config.toml
n_layer = 10
d_model = 192
n_experts = 16
experts_per_token = 2
d_expert = 192
d_shared_expert = 0
activation = "swiglu"
moe_layers = [0, 1, 2, 3, 4, 5, 6, 7, 8, 9]
router_score = "softmax"
normalize_top_k = true
routed_scale = 1.41
balance_loss = 0.0013
balance_bias = true
router_cosine_scale = 14.0
router_bias = true
n_groups = 4
groups_per_token = 1
init_std_router = 0.0148
lr_router = 0.00161
n_head = 3
n_kv_head = 1
head_dim = 64
vocab_size = 8192
norm = "layernorm"
norm_place = "pre"
norm_eps = 1e-05
positions = "rope"
rope_base = 10000.0
rope_fraction = 1.0
qk_norm = true
attn_scale = 0.125
tie_embeddings = true
parallel_block = false
extras = ["capped logits"]
init = "uniform"
init_std_qkv = 0.0302
init_std_o = 0.0
init_std_up = 0.0302
init_std_down = 0.0
optimizer = "laprop"
lr = 0.00216
beta1 = 0.9
beta2 = 0.95
weight_decay = 0.11
lr_head = 0.0195
warmup_steps = 380
schedule = "wsd"
decay_fraction = 0.632
decay_shape = "linear"
final_lr_fraction = 0.0
batch_tokens = 131072
seq_len = 512
doc_mask = true
train_tokens = 945900000
steps = 7217
dataset = "wikipedia_en"
Below are experts of layer 5 (counted from 0) of a mixture-of-experts language model. Rows are named router (the router's row for the expert), gate (a neuron's input weights, with its number), up (a neuron's input weights, with its number) and show model dimensions 0-191. Each number is 50 + 12 x the weight over its row's rms, rounded and kept within 0 to 99.
After each expert's rows: a language model's description of what the expert responds to. This comes from a sample of Wikipedia text that the model never trained on.

# expert 8
router:49 64 43 44 50 48 58 35 53 48 37 46 52 56 65 45 55 65 36 25 45 51 40 24 76 47 48 53 36 37 55 64 48 38 48 53 35 45 54 26 52 69 51 34 49 59 57 71 43 55 61 27 53 62 68 66 31 71 68 60 42 66 56 56 55 33 63 44 62 57 50 51 31 63 65 65 52 47 59 45 47 32 53 53 61 30 45 55 60 60 64 55 43 58 67 60 33 47 39 57 54 65 69 41 69 66 73 19 64 50 47 71 61 62 43 37 28 38 68 31 26 46 52 64 50 40 60 49 32 37 62 36 56 53 47 50 40 33 49 35 33 57 52 69 68 41 48 59 42 46 39 35 63 53 41 57 55 54 55 45 60 34 52 56 67 34 59 38 52 56 56 60 58 78 64 38 65 71 51 48 58 58 49 49 53 73 52 53 42 46 54 35
gate1:65 53 40 53 59 55 61 65 38 58 48 39 34 23 53 40 50 60 44 59 75 38 60 42 39 54 45 69 50 44 47 54 82 58 45 45 57 53 49 37 41 34 43 61 35 57 26 31 49 79 59 61 36 41 32 76 51 39 71 51 35 38 45 43 52 39 64 73 62 59 38 71 41 40 51 41 29 76 45 69 45 68 45 26 48 62 32 47 58 53 38 47 64 60 53 61 45 58 54 48 39 45 49 54 58 59 67 39 67 69 60 52 49 34 58 54 65 50 38 67 46 56 45 53 39 44 50 55 47 42 53 63 60 66 48 31 43 41 48 23 49 64 31 33 54 29 50 49 36 58 48 44 47 52 56 38 49 34 38 41 46 32 47 55 70 58 23 61 53 41 39 55 66 48 73 61 65 57 40 48 53 36 38 49 45 54 32 29 45 60 52 67
up1:46 44 38 71 61 32 26 33 47 31 71 43 36 41 73 66 41 79 60 29 43 61 63 50 57 36 53 40 61 50 45 54 53 72 58 61 52 63 48 67 31 53 27 55 37 44 53 35 30 49 66 51 57 50 56 48 54 47 60 31 71 60 41 20 42 57 46 28 47 34 40 58 38 44 64 62 49 53 43 27 60 46 49 59 48 55 43 72 76 64 43 41 51 60 59 46 53 55 50 57 53 16 62 59 50 63 51 48 44 29 53 55 34 51 68 40 56 65 72 67 63 33 51 33 59 43 50 68 58 33 52 56 46 32 42 25 47 48 32 56 61 47 61 45 56 63 45 33 42 43 55 52 52 67 63 68 54 52 55 41 57 48 59 40 43 49 46 57 39 40 59 55 66 57 39 31 48 70 59 46 46 35 70 32 34 48 48 59 45 50 49 60
What it handles: Short capitalized opening fragments of surnames and rare words after of, by or in, like Del(ay), Dem(ing), Fer(tilization).

# expert 7
router:55 67 53 50 52 63 46 38 41 08 42 54 32 60 47 44 32 54 32 57 39 56 52 34 48 46 62 65 48 43 60 71 60 62 60 49 46 43 28 56 22 65 60 27 53 46 39 44 45 58 64 65 45 50 53 47 47 59 52 40 34 72 50 44 67 49 55 45 72 55 47 65 34 63 52 58 39 46 49 62 82 48 47 60 56 69 40 55 51 48 37 44 50 40 71 57 44 83 61 62 61 42 63 42 64 45 77 39 51 25 48 57 47 67 33 59 39 49 68 41 51 54 47 62 53 53 59 49 29 52 30 61 42 41 57 39 65 64 56 37 18 54 38 58 47 37 72 51 64 31 53 31 59 55 45 52 59 55 54 51 64 49 51 54 24 62 51 49 65 63 66 41 60 51 41 50 57 59 59 40 50 58 57 56 54 62 54 48 35 72 71 58
gate5:44 41 64 57 38 56 45 52 55 40 43 41 53 33 73 39 54 62 36 64 46 65 25 62 39 68 27 25 67 43 37 40 53 65 44 57 55 63 40 43 37 68 61 39 32 33 36 36 64 68 61 52 45 40 47 41 61 36 48 72 59 48 68 43 34 48 68 54 48 30 27 67 70 40 15 58 32 47 66 43 48 34 52 45 42 66 64 56 57 45 45 53 54 59 44 48 47 45 39 47 51 36 56 48 42 68 68 53 55 63 52 49 67 59 56 48 55 59 58 56 47 58 31 55 44 70 76 51 58 55 31 47 34 65 46 29 43 56 54 56 59 54 75 48 38 57 43 63 38 57 51 41 68 49 51 31 54 55 48 58 38 26 66 72 63 67 53 49 30 55 40 47 50 43 76 67 36 59 38 49 48 60 54 60 51 40 48 47 31 51 63 53
up5:60 49 60 39 30 54 50 46 61 60 38 62 57 60 27 71 49 34 63 59 39 53 56 40 73 28 62 40 56 54 50 59 51 56 72 56 39 53 63 42 35 47 60 69 54 49 44 48 37 40 50 29 42 29 43 34 42 43 47 54 47 78 43 54 49 57 63 41 50 67 66 52 41 36 49 23 41 47 40 47 76 50 31 83 56 48 47 61 38 31 39 59 46 46 45 39 65 44 63 42 28 46 55 66 61 54 56 52 36 47 59 62 49 47 54 31 65 40 79 34 49 46 38 67 36 38 52 42 49 57 39 47 61 42 60 35 48 53 63 55 44 40 61 61 45 54 86 43 42 67 30 43 59 40 76 42 46 52 63 87 39 48 31 61 35 30 66 60 45 50 48 38 57 45 56 60 37 59 70 46 40 40 52 41 53 46 52 51 56 53 35 63
What it handles: Opening quotation marks, apostrophes (I'm, L'Aquila), hyphens, opening parentheses and prime symbols, plus mid-word pieces of foreign names.

# expert 6
router:45 57 40 66 51 48 63 51 58 67 70 29 48 36 44 31 46 50 69 57 56 39 67 61 39 46 35 29 66 50 37 28 51 48 55 36 52 53 49 59 54 42 21 58 64 55 51 52 52 50 44 54 41 41 55 54 58 36 34 46 92 48 47 41 48 53 54 32 35 40 65 53 63 50 42 37 63 51 44 60 43 57 64 60 42 38 60 51 42 48 60 50 49 39 28 46 66 45 49 37 18 47 34 35 34 43 19 58 52 66 45 09 44 44 59 55 64 65 43 54 72 60 48 47 46 51 36 52 58 54 58 40 58 55 61 48 49 49 42 74 56 33 58 40 49 32 44 39 57 63 37 75 60 56 55 39 50 42 63 71 41 62 52 57 39 58 40 51 66 50 63 30 31 40 44 54 46 40 32 49 29 45 64 42 49 56 52 75 56 52 48 77
gate0:73 49 25 61 56 37 57 56 49 60 49 58 37 81 38 50 54 61 34 39 48 66 49 54 54 41 50 35 48 61 45 57 41 56 39 57 30 73 83 65 41 58 44 27 27 69 50 59 49 55 56 44 31 32 52 41 56 40 47 66 53 65 40 60 51 67 57 50 33 63 44 62 68 53 31 30 49 48 45 51 61 44 53 23 46 60 72 77 39 28 67 26 52 60 47 51 44 38 37 44 52 31 37 49 21 53 36 43 50 49 53 44 50 52 54 53 65 58 48 51 28 36 45 60 61 41 49 53 28 33 48 55 44 49 51 35 48 40 65 40 42 54 62 65 48 62 66 56 41 59 62 60 66 60 45 51 46 43 50 40 62 67 55 43 37 51 67 47 56 63 59 55 39 39 60 52 46 43 65 80 49 26 46 28 54 48 35 67 53 42 59 37
up0:28 51 51 50 44 63 39 65 43 42 56 50 81 70 38 32 44 58 48 46 45 37 37 51 34 34 37 51 27 38 50 58 52 39 49 67 46 37 72 48 47 81 50 68 52 42 39 42 57 55 56 51 49 55 51 40 54 70 69 46 70 37 42 52 54 54 46 58 24 60 41 50 18 66 66 54 58 60 64 42 54 37 41 46 25 41 52 45 44 45 45 62 53 48 62 52 55 45 54 62 72 39 56 51 42 58 57 39 51 51 47 41 47 54 61 39 68 59 45 45 54 54 65 63 40 33 47 41 48 46 44 64 66 30 51 54 49 35 67 66 50 60 54 72 62 43 69 69 51 68 39 39 59 61 36 59 38 52 38 61 46 39 28 45 65 82 46 28 45 61 32 63 25 45 67 65 44 31 33 41 43 49 45 42 42 48 25 61 44 62 70 49
What it handles: Past-tense verbs and participles, often word-final pieces, after was, he or were, like based, founded, hired, recruited.

# expert 11
router:61 47 60 39 64 53 41 39 56 46 52 55 43 44 66 51 41 57 31 54 47 38 53 62 49 54 63 40 50 36 40 50 48 43 50 45 71 49 51 71 57 56 32 45 65 49 40 54 41 28 52 44 76 40 63 33 49 73 35 44 65 59 65 57 44 40 56 66 28 68 66 57 44 36 58 44 70 45 56 35 43 56 69 76 76 65 38 55 58 28 73 53 54 39 45 22 45 47 47 22 50 36 63 54 51 52 36 48 65 50 43 60 41 68 39 46 49 45 48 82 44 65 39 64 49 42 42 57 68 48 46 54 57 34 36 63 61 57 45 68 72 52 40 46 51 61 35 47 56 55 41 58 67 63 41 42 45 36 55 53 51 43 35 65 23 40 38 60 53 52 49 39 42 52 61 39 28 52 10 69 43 50 47 53 27 46 56 74 42 53 53 55
gate5:46 45 54 45 58 66 33 44 54 59 39 32 64 35 57 43 55 61 57 59 64 53 52 31 53 66 38 52 65 37 53 36 53 69 49 52 49 62 41 58 27 64 72 50 31 44 36 41 47 38 52 37 53 67 47 45 48 62 61 51 60 60 56 49 40 43 48 53 37 36 39 77 34 49 53 54 57 71 55 43 43 49 24 84 50 55 63 41 53 34 58 41 43 33 49 62 44 37 17 47 49 42 51 70 48 40 54 45 59 28 60 59 53 52 35 52 68 32 65 51 57 67 39 53 59 64 45 58 48 60 61 40 47 59 48 63 38 46 59 44 56 62 34 66 67 19 48 41 43 50 27 48 63 52 38 41 38 48 46 55 52 66 43 57 57 45 53 83 34 49 60 41 52 50 71 50 64 51 30 43 57 47 52 87 43 29 67 59 46 58 19 48
up5:47 47 55 55 63 47 47 44 36 57 43 52 33 49 33 23 37 63 72 67 63 45 75 54 48 47 57 49 67 43 48 47 55 49 52 58 40 56 55 19 47 55 54 44 49 61 68 65 60 46 59 62 58 57 64 48 57 58 48 36 69 70 43 40 56 71 36 82 22 36 65 50 33 64 48 64 68 79 46 46 31 44 57 49 32 42 60 37 48 41 68 45 54 33 61 45 47 56 61 31 44 48 49 60 39 57 30 59 49 37 42 62 49 48 48 45 36 49 56 42 62 68 27 78 56 50 50 49 17 40 59 31 76 59 60 64 33 44 35 74 59 61 59 37 40 25 45 57 38 41 56 51 55 60 54 48 63 53 26 63 62 48 35 46 64 38 49 55 57 52 49 39 35 40 35 55 52 41 36 53 47 41 46 40 43 57 48 53 55 65 57 65
What it handles: Word-initial stems continued by suffixes, such as began, set, war, make, fire, kitch-, War-wick, and inner name pieces like O'Higgins.

# expert 2
router:30 34 49 49 47 48 64 29 41 46 65 44 69 45 41 55 55 45 61 70 62 41 37 75 39 56 32 48 62 47 49 59 34 57 46 33 59 42 49 55 39 48 34 67 52 62 40 48 55 29 51 47 45 60 58 73 37 49 40 48 54 48 48 45 55 55 34 46 51 62 58 46 54 49 61 55 59 41 25 68 38 36 39 39 43 49 55 63 41 49 53 55 37 44 33 58 60 45 29 33 29 33 36 41 28 41 35 76 48 43 45 25 50 51 66 43 27 45 51 51 64 62 26 39 44 64 58 31 60 37 56 53 35 50 52 79 36 55 59 49 46 34 60 67 39 51 33 37 76 30 23 76 64 47 42 37 56 54 37 62 33 39 48 57 45 66 51 43 77 65 62 53 40 31 47 45 58 66 49 40 52 63 57 55 57 41 66 45 51 51 44 67
gate1:53 68 75 55 57 55 45 61 67 56 53 36 53 48 65 61 63 45 46 40 62 45 63 67 55 62 75 38 40 22 30 63 56 62 36 49 64 46 42 38 54 55 75 64 51 52 65 35 45 51 31 41 56 37 54 50 52 49 31 35 63 66 46 59 49 59 44 44 46 40 37 41 26 53 51 55 39 32 62 73 56 29 42 48 50 57 54 56 69 48 58 43 73 60 52 46 38 56 34 68 52 41 49 52 50 53 55 31 60 53 67 64 56 44 49 40 58 55 41 51 53 45 48 65 38 03 10 42 61 58 56 45 32 56 44 49 47 48 45 41 47 37 50 41 48 59 32 50 40 51 48 40 75 40 55 60 55 17 63 48 41 46 55 49 59 65 53 65 47 59 52 46 62 40 53 79 35 28 69 53 54 55 59 50 42 31 60 56 47 66 46 58
up1:55 36 44 67 53 57 62 56 52 57 46 26 67 48 36 46 40 37 55 50 58 42 58 55 46 35 45 60 57 48 41 33 59 69 59 56 44 48 48 31 37 59 63 50 37 47 18 54 40 53 38 72 36 65 61 60 38 36 61 52 36 37 47 43 50 30 50 47 51 50 58 68 51 54 41 32 48 62 59 48 47 56 36 65 54 57 30 47 39 41 31 44 54 50 47 50 48 44 59 63 45 66 48 24 42 55 48 47 59 48 70 28 57 63 63 79 39 22 48 43 41 71 61 42 52 57 50 50 49 59 60 04 63 59 62 28 41 55 47 47 60 66 39 27 64 56 54 34 53 47 67 63 52 53 26 72 55 69 38 21 36 44 45 68 48 47 49 65 45 59 47 76 36 51 65 41 41 57 49 46 48 42 49 61 58 61 45 39 52 29 65 44
What it handles: Relative and personal pronouns and connectives after commas or sentence starts, such as who, which, They, him, but, However.

# expert 9
router:44 45 36 49 33 45 45 75 61 42 56 64 47 61 33 68 28 43 61 55 39 49 53 57 54 56 57 43 62 61 40 55 56 59 48 60 56 55 51 32 35 41 60 54 42 42 46 42 62 69 47 59 38 43 23 65 37 43 66 56 57 62 46 50 64 75 51 48 67 49 51 36 80 50 46 56 42 56 45 38 53 59 41 34 49 44 70 46 39 44 42 59 44 50 38 58 58 47 50 53 59 54 46 44 54 35 52 58 22 44 63 41 52 40 77 42 64 64 50 24 67 52 41 37 30 59 68 49 50 61 45 64 58 41 53 47 56 76 55 36 34 51 65 46 21 53 78 71 34 61 68 40 49 37 50 58 57 71 45 61 45 71 68 55 56 59 62 46 37 66 59 36 45 36 33 74 62 42 63 17 38 30 52 45 54 39 33 46 49 56 62 63
gate1:39 46 34 47 39 51 43 63 51 59 52 51 42 66 30 50 57 43 74 48 49 38 68 58 38 45 54 69 51 50 31 64 45 41 37 59 37 46 43 57 41 46 44 68 62 48 35 58 51 43 40 76 53 76 32 42 34 42 57 73 42 46 47 42 55 54 54 65 50 55 45 55 50 51 51 30 55 39 55 48 48 35 50 62 50 62 66 36 37 60 29 41 57 52 45 58 36 53 59 72 31 59 47 52 59 46 66 47 50 52 62 45 59 58 40 00 63 40 55 43 49 40 27 38 47 45 60 50 44 63 61 50 46 65 41 44 57 56 57 52 48 55 39 52 50 49 66 53 36 50 66 44 23 36 30 74 53 55 21 72 43 46 77 54 47 96 51 54 49 46 40 61 63 60 74 59 58 38 53 40 61 45 76 38 53 44 52 48 42 66 44 47
up1:56 51 47 38 67 39 37 41 53 59 41 47 67 51 45 52 50 67 45 31 62 58 43 60 56 64 44 32 45 36 50 33 19 54 54 65 43 58 34 61 60 55 42 49 61 45 44 51 71 47 52 62 35 66 63 53 53 42 24 49 62 52 43 49 50 65 61 37 31 83 67 47 41 63 43 54 43 34 58 57 50 14 60 48 44 36 42 45 56 56 61 68 62 29 67 52 52 66 27 45 67 43 55 34 71 53 40 48 48 68 51 40 38 70 67 37 49 39 56 62 63 53 32 49 43 45 46 42 51 39 52 17 61 54 65 43 33 50 61 55 64 51 37 37 60 42 50 60 72 45 57 50 65 43 59 40 64 47 34 67 22 58 49 74 42 44 61 40 46 57 38 44 59 41 40 49 58 46 26 51 54 79 50 33 62 41 48 45 32 50 34 45
What it handles: Short syllable fragments inside words, often foreign names and terms (Marghiloman, Pavlos, gonorrhea), such as lo, no, te, ti, ma.

# expert 4
router:41 62 48 57 78 50 42 69 36 51 39 55 56 44 44 32 43 59 41 46 59 58 53 58 43 64 69 43 31 48 47 13 44 27 52 41 45 55 62 48 62 29 46 58 52 41 48 39 59 40 29 59 66 63 48 35 84 35 47 58 43 33 56 49 28 51 58 49 45 69 48 34 74 20 68 40 63 47 61 56 58 52 66 57 44 62 61 56 50 49 56 44 39 43 45 45 61 43 72 67 47 65 38 47 46 42 50 44 36 61 64 40 40 55 37 58 53 56 28 67 48 46 28 31 38 40 30 39 44 38 36 37 57 50 47 51 40 46 54 52 52 71 62 35 35 64 36 38 51 63 56 66 47 71 70 51 39 57 66 50 64 65 30 55 30 53 59 49 34 51 43 44 43 40 26 55 28 53 39 60 28 47 53 43 62 56 50 52 57 51 34 52
gate0:55 60 65 56 30 55 44 50 51 71 41 54 38 46 40 35 48 64 37 59 46 43 41 65 85 62 57 65 46 48 53 41 51 61 45 62 46 59 41 21 22 46 65 38 42 39 63 47 60 64 59 36 42 67 33 53 53 57 49 50 40 44 49 56 60 62 48 52 43 63 59 39 56 67 46 46 28 39 45 52 70 45 38 44 59 53 48 49 44 44 68 48 52 70 39 37 70 32 49 64 42 35 35 71 53 62 57 35 38 50 75 64 50 56 55 59 38 54 35 55 54 34 66 45 46 70 71 31 44 64 39 52 52 50 30 39 39 31 58 40 38 51 47 60 49 48 77 36 48 53 46 42 62 68 53 31 37 55 49 63 46 60 37 61 52 44 70 39 47 63 36 80 53 44 59 42 58 42 48 27 53 28 69 53 53 35 48 33 55 37 67 21
up0:77 26 47 36 62 33 52 26 61 62 55 49 65 48 46 50 71 32 63 40 63 49 62 61 51 56 60 57 52 55 69 37 41 61 44 33 52 51 58 34 67 45 52 48 48 57 45 23 43 39 31 48 51 71 52 48 58 41 42 63 38 61 52 48 32 28 49 65 53 28 68 66 74 69 50 62 52 36 35 53 24 56 46 46 43 61 57 70 57 39 62 35 45 53 44 60 64 45 37 45 52 45 59 50 51 28 33 26 48 27 59 55 38 51 52 51 57 60 43 44 69 38 40 47 46 54 58 53 47 54 39 23 68 61 63 62 67 44 38 38 47 60 58 56 56 50 43 50 54 66 28 91 60 47 47 57 40 41 76 55 53 53 41 53 41 64 49 34 41 50 44 39 53 39 44 50 41 71 47 27 48 44 51 49 48 27 53 48 51 44 67 70
What it handles: Adjectives and proper-name parts that modify a following noun in organization and topic names, such as National, World, Democratic, Civil.

# expert 13
router:62 40 61 47 58 49 47 37 57 44 46 42 27 70 46 50 47 60 40 53 02 66 55 48 51 44 68 37 34 52 63 66 44 41 41 38 48 62 72 48 60 63 60 41 52 25 41 41 57 55 59 47 65 29 43 65 41 37 55 51 41 52 36 48 67 26 62 48 62 44 43 40 33 53 28 61 28 47 54 45 54 41 71 64 40 61 36 51 75 67 35 51 63 56 60 52 51 57 62 39 54 52 48 37 41 45 53 45 64 38 47 55 72 55 36 62 45 41 54 40 45 43 33 60 57 33 50 58 51 41 58 48 68 47 70 27 44 58 35 60 44 58 42 56 51 70 48 50 64 46 56 41 56 82 38 43 50 62 26 29 49 36 40 41 36 46 41 45 52 51 58 51 27 68 70 36 58 59 71 48 45 52 28 36 61 55 32 59 61 53 60 37
gate5:44 47 54 55 66 68 46 59 71 67 68 53 34 53 28 38 48 31 31 35 43 66 40 72 30 61 40 42 51 33 59 58 54 68 58 43 57 38 59 50 57 54 46 61 70 57 54 44 50 60 59 31 53 59 51 50 27 58 36 48 27 49 35 40 50 51 61 63 48 49 57 66 45 54 40 36 52 50 37 41 35 33 41 60 40 73 39 60 60 48 53 55 50 74 48 47 56 13 50 67 33 49 47 23 60 41 48 51 52 66 69 43 61 59 41 55 68 36 42 50 55 49 29 40 56 43 51 64 54 51 48 35 51 78 56 64 40 51 60 50 50 47 29 29 50 63 69 52 36 57 60 53 45 31 36 43 72 31 61 68 51 43 60 66 67 32 50 43 32 44 68 71 54 37 26 53 51 30 51 49 42 52 51 56 50 42 41 36 69 53 50 45
up5:58 74 65 52 60 37 23 53 35 63 60 42 51 45 65 56 46 49 65 59 53 53 29 44 49 48 26 36 44 55 67 58 50 46 33 54 39 64 62 38 50 43 44 54 66 64 54 44 41 34 42 57 41 46 45 60 56 40 62 51 56 63 54 44 60 43 28 25 51 31 44 54 77 38 49 65 70 44 42 44 41 62 39 14 61 51 41 47 32 42 51 62 43 37 18 39 56 68 71 41 58 29 43 64 59 55 46 29 47 55 49 37 48 53 48 64 58 44 58 41 64 40 46 40 57 61 41 42 40 47 70 54 59 41 62 50 78 36 45 53 75 65 33 52 49 58 73 52 65 36 49 41 62 55 38 49 39 63 41 33 47 52 43 40 51 69 35 56 60 36 40 45 56 40 87 50 62 46 50 60 37 47 74 54 49 55 60 31 60 41 58 42
What it handles: Hyphen bullets opening lines in infobox-style lists and See also sections, plus and, or, and adjectives like New, same, first, former.

# expert 3
router:60 63 67 50 48 45 53 49 70 43 55 57 49 43 41 50 44 43 79 48 42 52 53 37 53 53 23 60 36 36 71 59 53 52 60 26 61 58 43 66 29 58 50 62 30 23 31 49 68 51 73 35 57 58 68 61 58 45 31 43 48 43 39 61 59 53 45 48 58 68 50 77 45 44 60 51 50 38 47 40 63 10 56 50 42 69 51 58 30 59 49 65 42 41 52 43 49 57 54 50 15 58 47 50 57 42 43 41 65 49 51 58 48 65 34 77 48 43 54 63 62 59 66 45 41 42 29 56 36 52 56 44 50 45 46 47 45 36 34 51 69 68 55 51 30 52 49 57 53 68 52 62 40 57 56 47 53 55 56 62 42 54 47 63 29 55 35 53 52 56 38 74 65 56 62 23 65 67 36 50 77 60 58 54 44 54 46 42 67 37 44 28
gate8:64 42 36 75 32 44 43 58 37 37 47 37 60 51 31 45 46 56 61 56 48 52 36 45 79 76 34 42 25 35 35 53 63 53 46 62 55 57 42 60 28 57 52 49 49 59 45 46 46 76 50 46 43 22 55 49 60 60 47 57 64 49 39 68 36 57 23 49 45 55 61 64 43 57 43 37 37 50 67 38 77 55 32 46 29 59 36 48 57 53 42 59 49 86 52 36 61 57 36 47 32 65 52 47 65 62 49 59 43 50 58 49 71 72 44 48 51 69 44 66 49 47 48 38 55 46 63 44 30 66 61 51 47 57 55 53 49 51 45 51 58 53 41 29 42 39 61 49 27 63 66 56 47 48 72 44 56 40 67 61 39 74 44 58 33 55 30 48 43 51 53 40 63 36 47 49 33 51 35 45 71 38 52 61 71 61 51 60 49 23 58 45
up8:51 55 60 45 70 41 59 47 40 48 43 42 34 39 40 40 81 51 50 66 63 53 76 38 60 59 57 45 62 41 53 58 44 81 53 51 46 68 48 60 31 50 47 46 55 31 61 89 36 77 47 34 37 40 31 59 62 55 50 55 50 39 76 37 46 48 50 29 61 37 67 59 34 46 48 82 57 67 81 61 51 56 48 42 51 48 39 50 64 45 48 42 45 33 73 60 50 38 29 27 45 52 57 50 41 52 31 37 55 42 38 47 42 53 41 70 51 66 63 39 58 47 40 39 55 40 66 50 51 49 30 65 36 63 44 53 37 46 60 40 43 42 53 47 56 44 37 39 58 53 52 43 63 55 52 53 48 53 52 41 55 56 46 48 50 46 52 31 43 62 53 64 32 50 54 52 71 24 33 52 69 54 46 50 47 41 59 88 39 58 36 50
What it handles: Number tokens, mostly single digits or small numbers inside tables, scores, times and measurements (4,389 mm, 1:42), plus single capital letters like B.

# expert 12
router:61 47 48 60 22 58 52 51 42 55 44 53 46 37 61 71 50 45 66 54 82 26 25 32 60 65 41 71 58 41 51 16 65 62 45 53 48 23 43 46 43 49 53 40 71 67 61 79 59 50 51 36 53 52 41 32 28 80 55 63 48 44 50 39 34 57 43 47 62 58 32 56 52 56 58 61 63 41 59 47 51 60 42 51 66 40 49 49 61 40 42 34 48 52 48 45 59 62 46 63 44 51 42 64 57 49 45 45 53 55 46 76 35 41 45 32 42 47 54 56 47 65 52 30 65 48 42 56 57 45 41 40 53 58 26 67 56 35 47 30 62 35 47 48 64 48 38 51 32 46 35 59 58 42 29 46 48 51 77 74 45 43 52 43 70 50 47 62 33 47 64 51 69 39 59 56 57 62 47 61 72 38 59 68 58 40 68 32 39 43 46 43
gate0:45 59 69 44 58 52 48 40 81 53 36 52 48 61 66 45 57 73 68 46 37 49 50 48 44 58 68 37 66 38 61 28 50 45 42 45 48 34 35 67 33 50 50 24 37 46 41 67 75 49 56 40 67 48 46 34 58 61 48 64 44 54 26 57 26 45 56 31 42 70 58 62 34 54 58 43 47 51 35 73 47 33 46 33 61 69 44 45 52 65 59 59 65 46 43 39 73 45 72 59 36 44 59 42 56 49 38 57 53 75 40 40 47 52 43 67 46 46 32 74 37 70 57 67 59 46 39 66 51 46 42 63 50 43 67 47 56 31 51 55 51 58 53 66 52 39 54 48 36 42 39 67 65 48 34 49 33 76 48 40 58 46 58 63 55 34 37 60 29 19 59 52 54 57 50 59 47 41 76 41 61 44 40 45 38 44 40 42 49 62 44 42
up0:31 40 52 64 51 36 62 46 57 28 51 53 52 57 35 46 76 40 36 26 37 46 62 41 67 33 43 36 48 42 42 60 45 42 37 29 38 61 44 37 57 67 41 57 54 46 39 30 50 35 61 56 70 51 65 59 61 52 62 81 52 48 68 43 77 50 29 46 39 42 61 68 20 55 38 69 50 75 33 52 42 26 54 65 42 62 49 55 43 62 54 62 60 45 53 58 40 72 36 53 67 54 52 45 40 71 49 60 43 34 52 59 30 47 74 33 62 51 56 49 59 54 51 59 45 51 42 44 44 50 65 53 57 53 27 45 49 27 56 47 28 39 59 52 41 53 55 33 53 43 57 58 58 36 48 59 60 71 47 51 61 33 43 63 50 39 63 60 22 75 24 62 44 50 40 58 56 43 44 43 42 52 50 58 52 40 66 55 60 42 63 42
What it handles: Inner pieces of long Latinate words like ind-ef-inite, v-asc-ulitis, su-pp-ressed, plus clause-ending commas and paragraph breaks.